From a checkpoint of a small mixture-of-experts model trained on Wikipedia: 160 SwiGLU neurons an expert.
Below are experts of layer 5 (counted from 0) of a mixture-of-experts language model. Rows are named down (a neuron's output weights, with its number) and show model dimensions 0-63. Each number is 128 + 32 x the weight over its row's rms, rounded and kept within 0 to 255. Numbers have three digits each.
Before each expert's rows: "comes before" lists some tokens at least twice as common just after its tokens as in all text. This comes from a sample of Wikipedia text that the model never trained on. Tokens count by the router's weight.

# expert 0
comes before: " |", "%", ".", ",", "–", " |\n"
down0:091126164088115186126146151128145085116112156118122069174115137133113125124184086163188127107089145106117110112133157076126078163104139070145163127119124119138164184201123114123168172129080145
down1:158129129142186147120118143121173100145109183131102098150137112158081124178155146097166120081113131103093105106094154154143139121179145092119065191169097097059072144116046156091128121091116170
down2:098053149098114098138096134107143157139091113171117101133093140144191105074149142091085151181156159118108174169175106166088124118141144167153152095128077164126141182106127119098135141159159055
down3:156072148056088137084097169142155163143139180118159076097159135063179140135101094175142128102165111153165088123117181118105128153099088103108136173136143124109129142126223156145139088132131115
down4:132178079165116097132131129080136195178148164126084143129166133151157114101119147151159147164106109075155101083141148148131063192136117126086149127057118090118074167116102130152130112098105182
down5:170107134131100098130086135167113164178094115094192129143122160133192137129134082148147140202120079109157105190214103126077114138093102113103137141111122117150121185134100105154122162181115148
down6:158107156154104122160116080139059086060144160138142187110121111109115056085133122100134145080184174125143130116091092147159092093113111079116137102123203103076085123139088154104137107108111205
down7:119074205095061151134076160135126064120155134087135100145136081153104108137053145149085139149149087096130163113113106119041123162116122136114143161068117140133197190168193138184126129161117127
down8:125168111103148087125162143109151108076104089110111143108051156111108099125165150144156162075139098171106146117114141188126101111103131132111072160123117141083161043132135117119136096156114107
down9:085143127158049081113126114162144106098090130108132109105154123129170167169147123112114147135111081090197136158099106176112149126091121090131144141079145106126166077137130108176163138168128133
down10:133106179123055149085144096144110125107113131081189130118128181124128127156146142113114187152131096183153085113119146134147126146120135128122160125117106195131152155089110105131062072089192182
down11:156181151135123110178096179183119132192146101174103139145086094126124185138124119058152184147116138099131125105159110182127112058097133105130127138114126115092152196088097070146132166161118179
down12:152145109089110152149120168109141125149155131112196145069127099185144086114136106100125140133182124116126107157097125136119090103099162147177128062134145141094146183132169130131080107073154084
down13:064146119174140138104203108097106111162190144109099160177113160115114114157116102101190165168130155095087137108151145164151133128089099152188151073184158059153127136158112070144171112074189123
down14:098166197176084140127096168113165121168138127121178173109155104135127095123111181106075155110050175136145089104090178142169065130115159098100151089150167117123144137216122142150140158174105119

# expert 11
comes before: " of", ",", ".", " in", ".\n\n", " and"
down0:187082099121143128129140083183068178135110099172148093103172187142079133121107176092078137118151175112147121144110143155072078092087125180149140113152095157098107132139168198162092125085185149
down1:152123167129062088132093102103182137137160150164133156122108092089096148098103154110165184124147145167090113118188172128200105099115127114138190129106110151155094126159169141084162090104108099
down2:164146131118092161121145123171118147107152153099139068137105153086093141131084082135119136111136119116129082099091067159223169096098136129121136087105144127106086150209157120118109110168147127
down3:129091142142134170147137120152170166062164058083110125109158133170102120137133104051119068179150127126143073146152125096078141123148106139056138097131067123118155121077096155116081143086094186
down4:144136112144113124112121131135110216101116117142155098165101180133168088117143091110129147170109147171093105072146118140155082182134142115118131114138094106124123136098149161098095191123134234
down5:128147143106077163114115138097117069113083140087150081099083106098193073141109149086147106158137138109166146176130182154118107086135139114129151119149135141178147122151155129185184114089151124
down6:152147101106115108125160130192196175166116135067132162171133118104135086096177153173158144163141115206150135136157107160142118125161144101113130155103113167150147057145134134123096134048126134
down7:093165101119159104091123137127185177141154143129159111110151087159180112092092148212093140133135164130169094088172169126081150117165058132103114173126092139145048160118155141087083141086107205
down8:104117124158120158039165122154144061150145166141189072165104169131083111131116152138089142123185078086131154145156155146064109114146155096138136103122151158137083115078129129181145102187116117
down9:104122168084112128143166096126072143072111210107154125197113103160086117146112133129130119072168118061102136101125096137166160155113103153140128093098120185180128156139192099159160093088154106
down10:179118129157139137154160122164129129082107065146096136180204131149162073183157126126159188142136113148115125113107193160141060126086081099100094191070092112163180091129126130072140111160111160
down11:122137074114148086166068136101160105084162132114088153102153187178153086138094218128207183157114111069174114171170125139110144097171124159109151100149110110152150191090089123110140125165170145
down12:142127132149099166150168156115169100166145198053134156137171065129115152104110100135126148131160107111120117124104175116137172105179104114145147062120166172095116111100085171150094165144117119
down13:087172152095098118170130128108159093154140159148127122106168127122162106137126173065180117110156102085119114140173154131165115127101132146142144134137107064077141130101142105150175102090116139
down14:105142129092123175061115106139140133098170058083064090101109072190145156132169099142127141146082182146154102134120163135179155178126148084179125122145099133104079068106110123110094061181129110

# expert 33
comes before: " ", " is", " (", " W", " \"", " L"
down0:130171146092122133125119080108118083168144138152132068129160161153140133131123065159143106126113115190041146097124178055169167113165190156153136117169126121135064110141114070137130126149145097
down1:163188123122099017069146151155122115174167131120121154121097176115175085174139180126152112099097118132168132109213116150078129138162072114145134124111168120157128101109178141124138057150085111
down2:126065124118134123089146171208096112149124179167098133108193109111107164124125129134118156087100092103135129154122102119140140150164129127100168118068121095131134179142136084077146125108073132
down3:084110133126137093107105159114101194084072154145102132159145127106179171120172146184143215133087134128109080162134215157139150114111129114160150140127132106109156178136132137101166121142139087
down4:120105102170177155142184074175108161132171068131084160125140121107115158140153200091099177135060161171125118095168132168175144149169169142147095133115075131117113174130177126126080180156126094
down5:171111136126104141113153083165096113146086161123195103135154162131132101078114131189144138113113117160125122136195139139103056144192115125155113165100098127099119175159160131141146099105117137
down6:171166159138107060156066099108123149125130174202101136080122147160127082119184122156182123156130056089160110139126177158099109118066123144124157147084163109121114224135139172117141169103122094
down7:097105081127151083094136083152153117159187108104108119125080131178105119102160115130090110103113115129167147064127097125147132145091139047143159139076115080053172123119129094066192144137142141
down8:141141137129069155132138144153127151092131126126075103202165140148105130156160129104130171159140145087146152094113210165181083112153110105092124130161166118139125111056144148162097142100085096
down9:152060093120121109082103151120111063088119194192166108077170124085093084121204128117146189151075114138188120103125170121100176136140110114095138155115125087130150147111100127113175074101123131
down10:118131101211131156074089132166098063114159096106103099071070134143135122130085139136095096066119130124142142169096129150150133180087121159111139122097157119137108119176139110102118083118126098
down11:149125111114078102088086194122083108157145150114147189137094150107120112180108136149068068122091085136097097166087147113088113101163124095099190063149110115089145129105176166118148138150136104
down12:142118157071089049133156168079157171133128133076192109125068161085143127140179168182041130112091124129123178074168138151112180041105167138140150178102133108112172078137214154128135136087142145
down13:147139185155166134089128108146134036136106166135147094131102152113083156092120070130099122171178142122114142187065144119050109098118153082173117080165124098098186163198177132128119094157157135
down14:111140170062158120130132081097125136108163106133143122213140143184144113117131143125129063128164127125167099119121042210115145137192113143114079141163142140133173138089104140096104195163139158

# expert 35
comes before: " ", "0", "5", "1", "000", "00"
down0:121141118101126085115135087141055181077063103121124151067114117136156123148091153062086140085168152158102133096155186123116123143147073143104095128146108132105121084102157102147121086176154118
down1:166130110101113063107162182168168104121131139113171139157111185114179150130129171122119131073071099143121135073126133118103133093072100146104155167083148083120131108124124144092111087143100170
down2:165128174181091130040134136135197055087134190158154179068146131094087143102116102118105149143160147099147082120128102101034172155106116120112149109162139147138138171117122103108142137133074080
down3:089168147166100168136113109136136159085121123077080137177137161171088136141148131113104084154143043083166105124149118167205114125113164129100154131138158103170175126151175117125121131078112095
down4:139121113104144198069143144086139104114130153122152101142120120117105143112086121149169173127142156139047142185071134126143118035132119125120166088094133136095139153103097157172147096151094098
down5:152106124142103077122159125119081069043128154158120128158101091105076202138170156180094129101085123080113149094088096084149140175124112197132138097125090160096138119092130122111165095128130083
down6:189154115072149174185133143169093195144100163098089084146120165091136112152116107155156144105150130134083115144136194144176125118096117154143137146100082149115124118124203089118092153138152151
down7:158156113130114100169168097133113129195159130071201119117129143110144138103152155091165179154160147159066137135109093138159133076120157115124135108064094120108076116145095057128133115155095136
down8:132092127166169109162142141155081118112184127110139115104117156140100181109115138086076150170135140176120176195135137116102116134098075121139176117101113153188112111172139070071143102171119107
down9:119142099076121104173136099129124063127158179078163144159117113113126105154113143199149190124129107131229140142188142095082183157125093084083168095182143153169138131134107099136085111115168125
down10:112139114096132157167122135160108119076110179172125145117074155089112170146145123148131078124189079147091147104161117119064172091111148153150172084091138182117190173163159080160125142123150130
down11:162159115175099147127194063144085137188126076173162107143103140135098101110151145121148155128057105121137136114145137145123098134107131046151092090097082165139129121103190115158122144102114131
down12:145169122128121146145118120085135149086150129139203153164175147158132100066128156086110147139130117100050141112132156062100103160108111158181139134084126144138134148151108161085141150166153144
down13:142125107125134135119211142157147182154090152116120142119153119171149140167226149123153124137138189113110185107132138097125133087148175120157094157156093133084143120117066158143083154100199137
down14:151146169105082117110104091149111128158174133182108143137091072166107068153099197108123141140082122096153135108088169195193132140168135127104136114044173124141200140141133127101176164143144131

# expert 36
comes before: ",", " and", ".", " (", ".\n\n", " in"
down0:092111160115133152083142152187118103131129164170178096070098124107169080147125157150111149076112164172120117085082105123102072088116134105131121115089186139110105131095109144102118174138090083
down1:161125086099124132086154135143152077103146172159125073122109092136120150173092111175182134150105133145111138099099200167182174112111124152131148098110110166087114140132115151092117137130142143
down2:178072141087100102115166149182087137125139081116123126089114111108144155182107125079171131119120148215145194149145108116094123114108122106175179137096134183122124068126136069106129117163131129
down3:133109107087111124136127118132165138106085120153073119129146179133152151167140181155140142086110154110100090126096093100101134112100170157185068110165084113148115160173086084183113119147075146
down4:109116075112112059133125121149093135180163104081140136086128174154124142164116129155163128075092119086110142146157178189142175180125162142157190134080193107123114090118141124161133166100135136
down5:069135112192109133110128122186139184090085151118104077126125126119131148106135164091157115151187188145133090091161162123111142095151104151103124157140170143157134132088090163155174158108177101
down6:154064078184107092165189104136120123139081141147177107147135138145134072146173138167180129179119096082073153129177087121121093213145138122126162143100118165158099133076166125176125162114119105
down7:141128091059114140164122188110122104124145090079131139087138115129175137109140097112131083133117128181147179143127139111114160105077069177160145136160129164147166194077143130116159142122152108
down8:107109116068115082179142147177107157113104117120104170132116087067120153091133183087132083157143091142142157133100104093153128150114139092151159127109115199128126135104104117075136167146055104
down9:140103092107142078121088055117126116160108133146068150119081138164118099199107206037160129116133198110126073140168117143067075146089161135175132181161146102122132148155182123143121100114172080
down10:187068105134161168128182081132120157112163107104125107093103140144093149123103138094151098119100123150107084189090134142114125138069125104138184130133077162107137150141163104189096187152061173
down11:136147136182107169147118151108090114108100087105186163106172090187109163121094101188125142088110069170131119051099088164102110194126172081087147116149123110134180138108131180128180151176135147
down12:170110084123102137209042143111130145074114104184127078065114136133081135146118099130110132107142108127070134144115153109161122121091160152083138063112117150097090134188071140177180095172165094
down13:134129197128161135115143081160085168160137070117059107101106129095170167195155158159161092158132100135183084066093119185103146109123121105072097152160113180111145165149189140143177123063119142
down14:048138061163140119124116161124148143120131100154121130075117100173151154150109160108141152145151077099170206155145147096191069140149123173063086140143142080157166148130112104117104074115148068

# expert 43
comes before: " |", ",", "–", ".", ":", "th"
down10:158153137142111086152109109128198142134072129110140133100118165176142097154123128079122159165162168142148122176203142147097165124174142160117149070095149187160182134112151121157151077127112095
down11:098152104172122119163099080171109073068098099119174124132107165162166122104090119151137142084194114136084133093112103135144093182116099107146094121166126150120132145135147162087130145135160094
down12:097089071117138185150092144156145165088105113093170142122105120139127105172067132157134086170155093114117187159120104165119060167099128177158110103060038123129133130142132101128125121123167108
down13:138111103160188129170156162127180115055137113157137147104146143177164150130086174149137144136085127120145151122159144142140124177128131079118145168149186078154154136130154146157127130140111199
down14:197130163178076112126122099165114152071128110184122134144152099168143075156133082133147116069155088142075161193180141102168117166147144159179136098154123167091113134159166149171116169112139109
down15:091123141075059120122138106142086095165057113092149104099144195121172120137103122150179138127146116094102134133121032133117186115100124193095150094157209112142154112141178092101136146161169150
down16:140101123128127114139093123165109076080145170083085146130139107131110149138101127169156136142136078125120129108179075125147147050157111116108129138120145094158135114100122176161190103157113126
down17:127103139100153113161084084128123125099141100190054122204143120124151134103171092118145133174104116145165141155211128119106090091159132090075081088134104122143142148125144143147104152124115133
down18:118119107159094104111100152152104139160179119121124106191115118110110152146104122192112128134151175163163092110129161120144098164162087129110135131118178188097111094096132137067156107119090114
down19:108125171048132062109161143139092123092123122146182126111166072191090096092164098119130151108165136111143137136096112083144118124166102112208124140086193112207118131160155154095132042118127151
down20:154085081102163169113127145091139148151141129130141125113147077111104146156124172103161081149148114143092129160136101116133194154101059146217106120183128098115168118128090096065087144116110130
down21:175100111158165115155129165176149132113094145126169172113134102140129115120120114100130185072121087144156176081120088177102093128128144135132070048156146078136146098090086170065170164131103130
down22:134176084098076129109137086123151155164116146089157163119137128135112150074120179140174137179134165126083172171196128172129073148162137190159126096140171202116083120095196148129108103106118149
down23:081176161105149175114143109093099156170112174137140124115205143114129133075151099124140112109098174114124095105124076138143135156114036164158107148139056125137103094166122105153205150123131174
down24:132209124099180129132108162161161125100160127151143145066118118125136127121115130167170098096129124134088081140089137127131180140171120088159061121105072106143094103092101125127137110124150129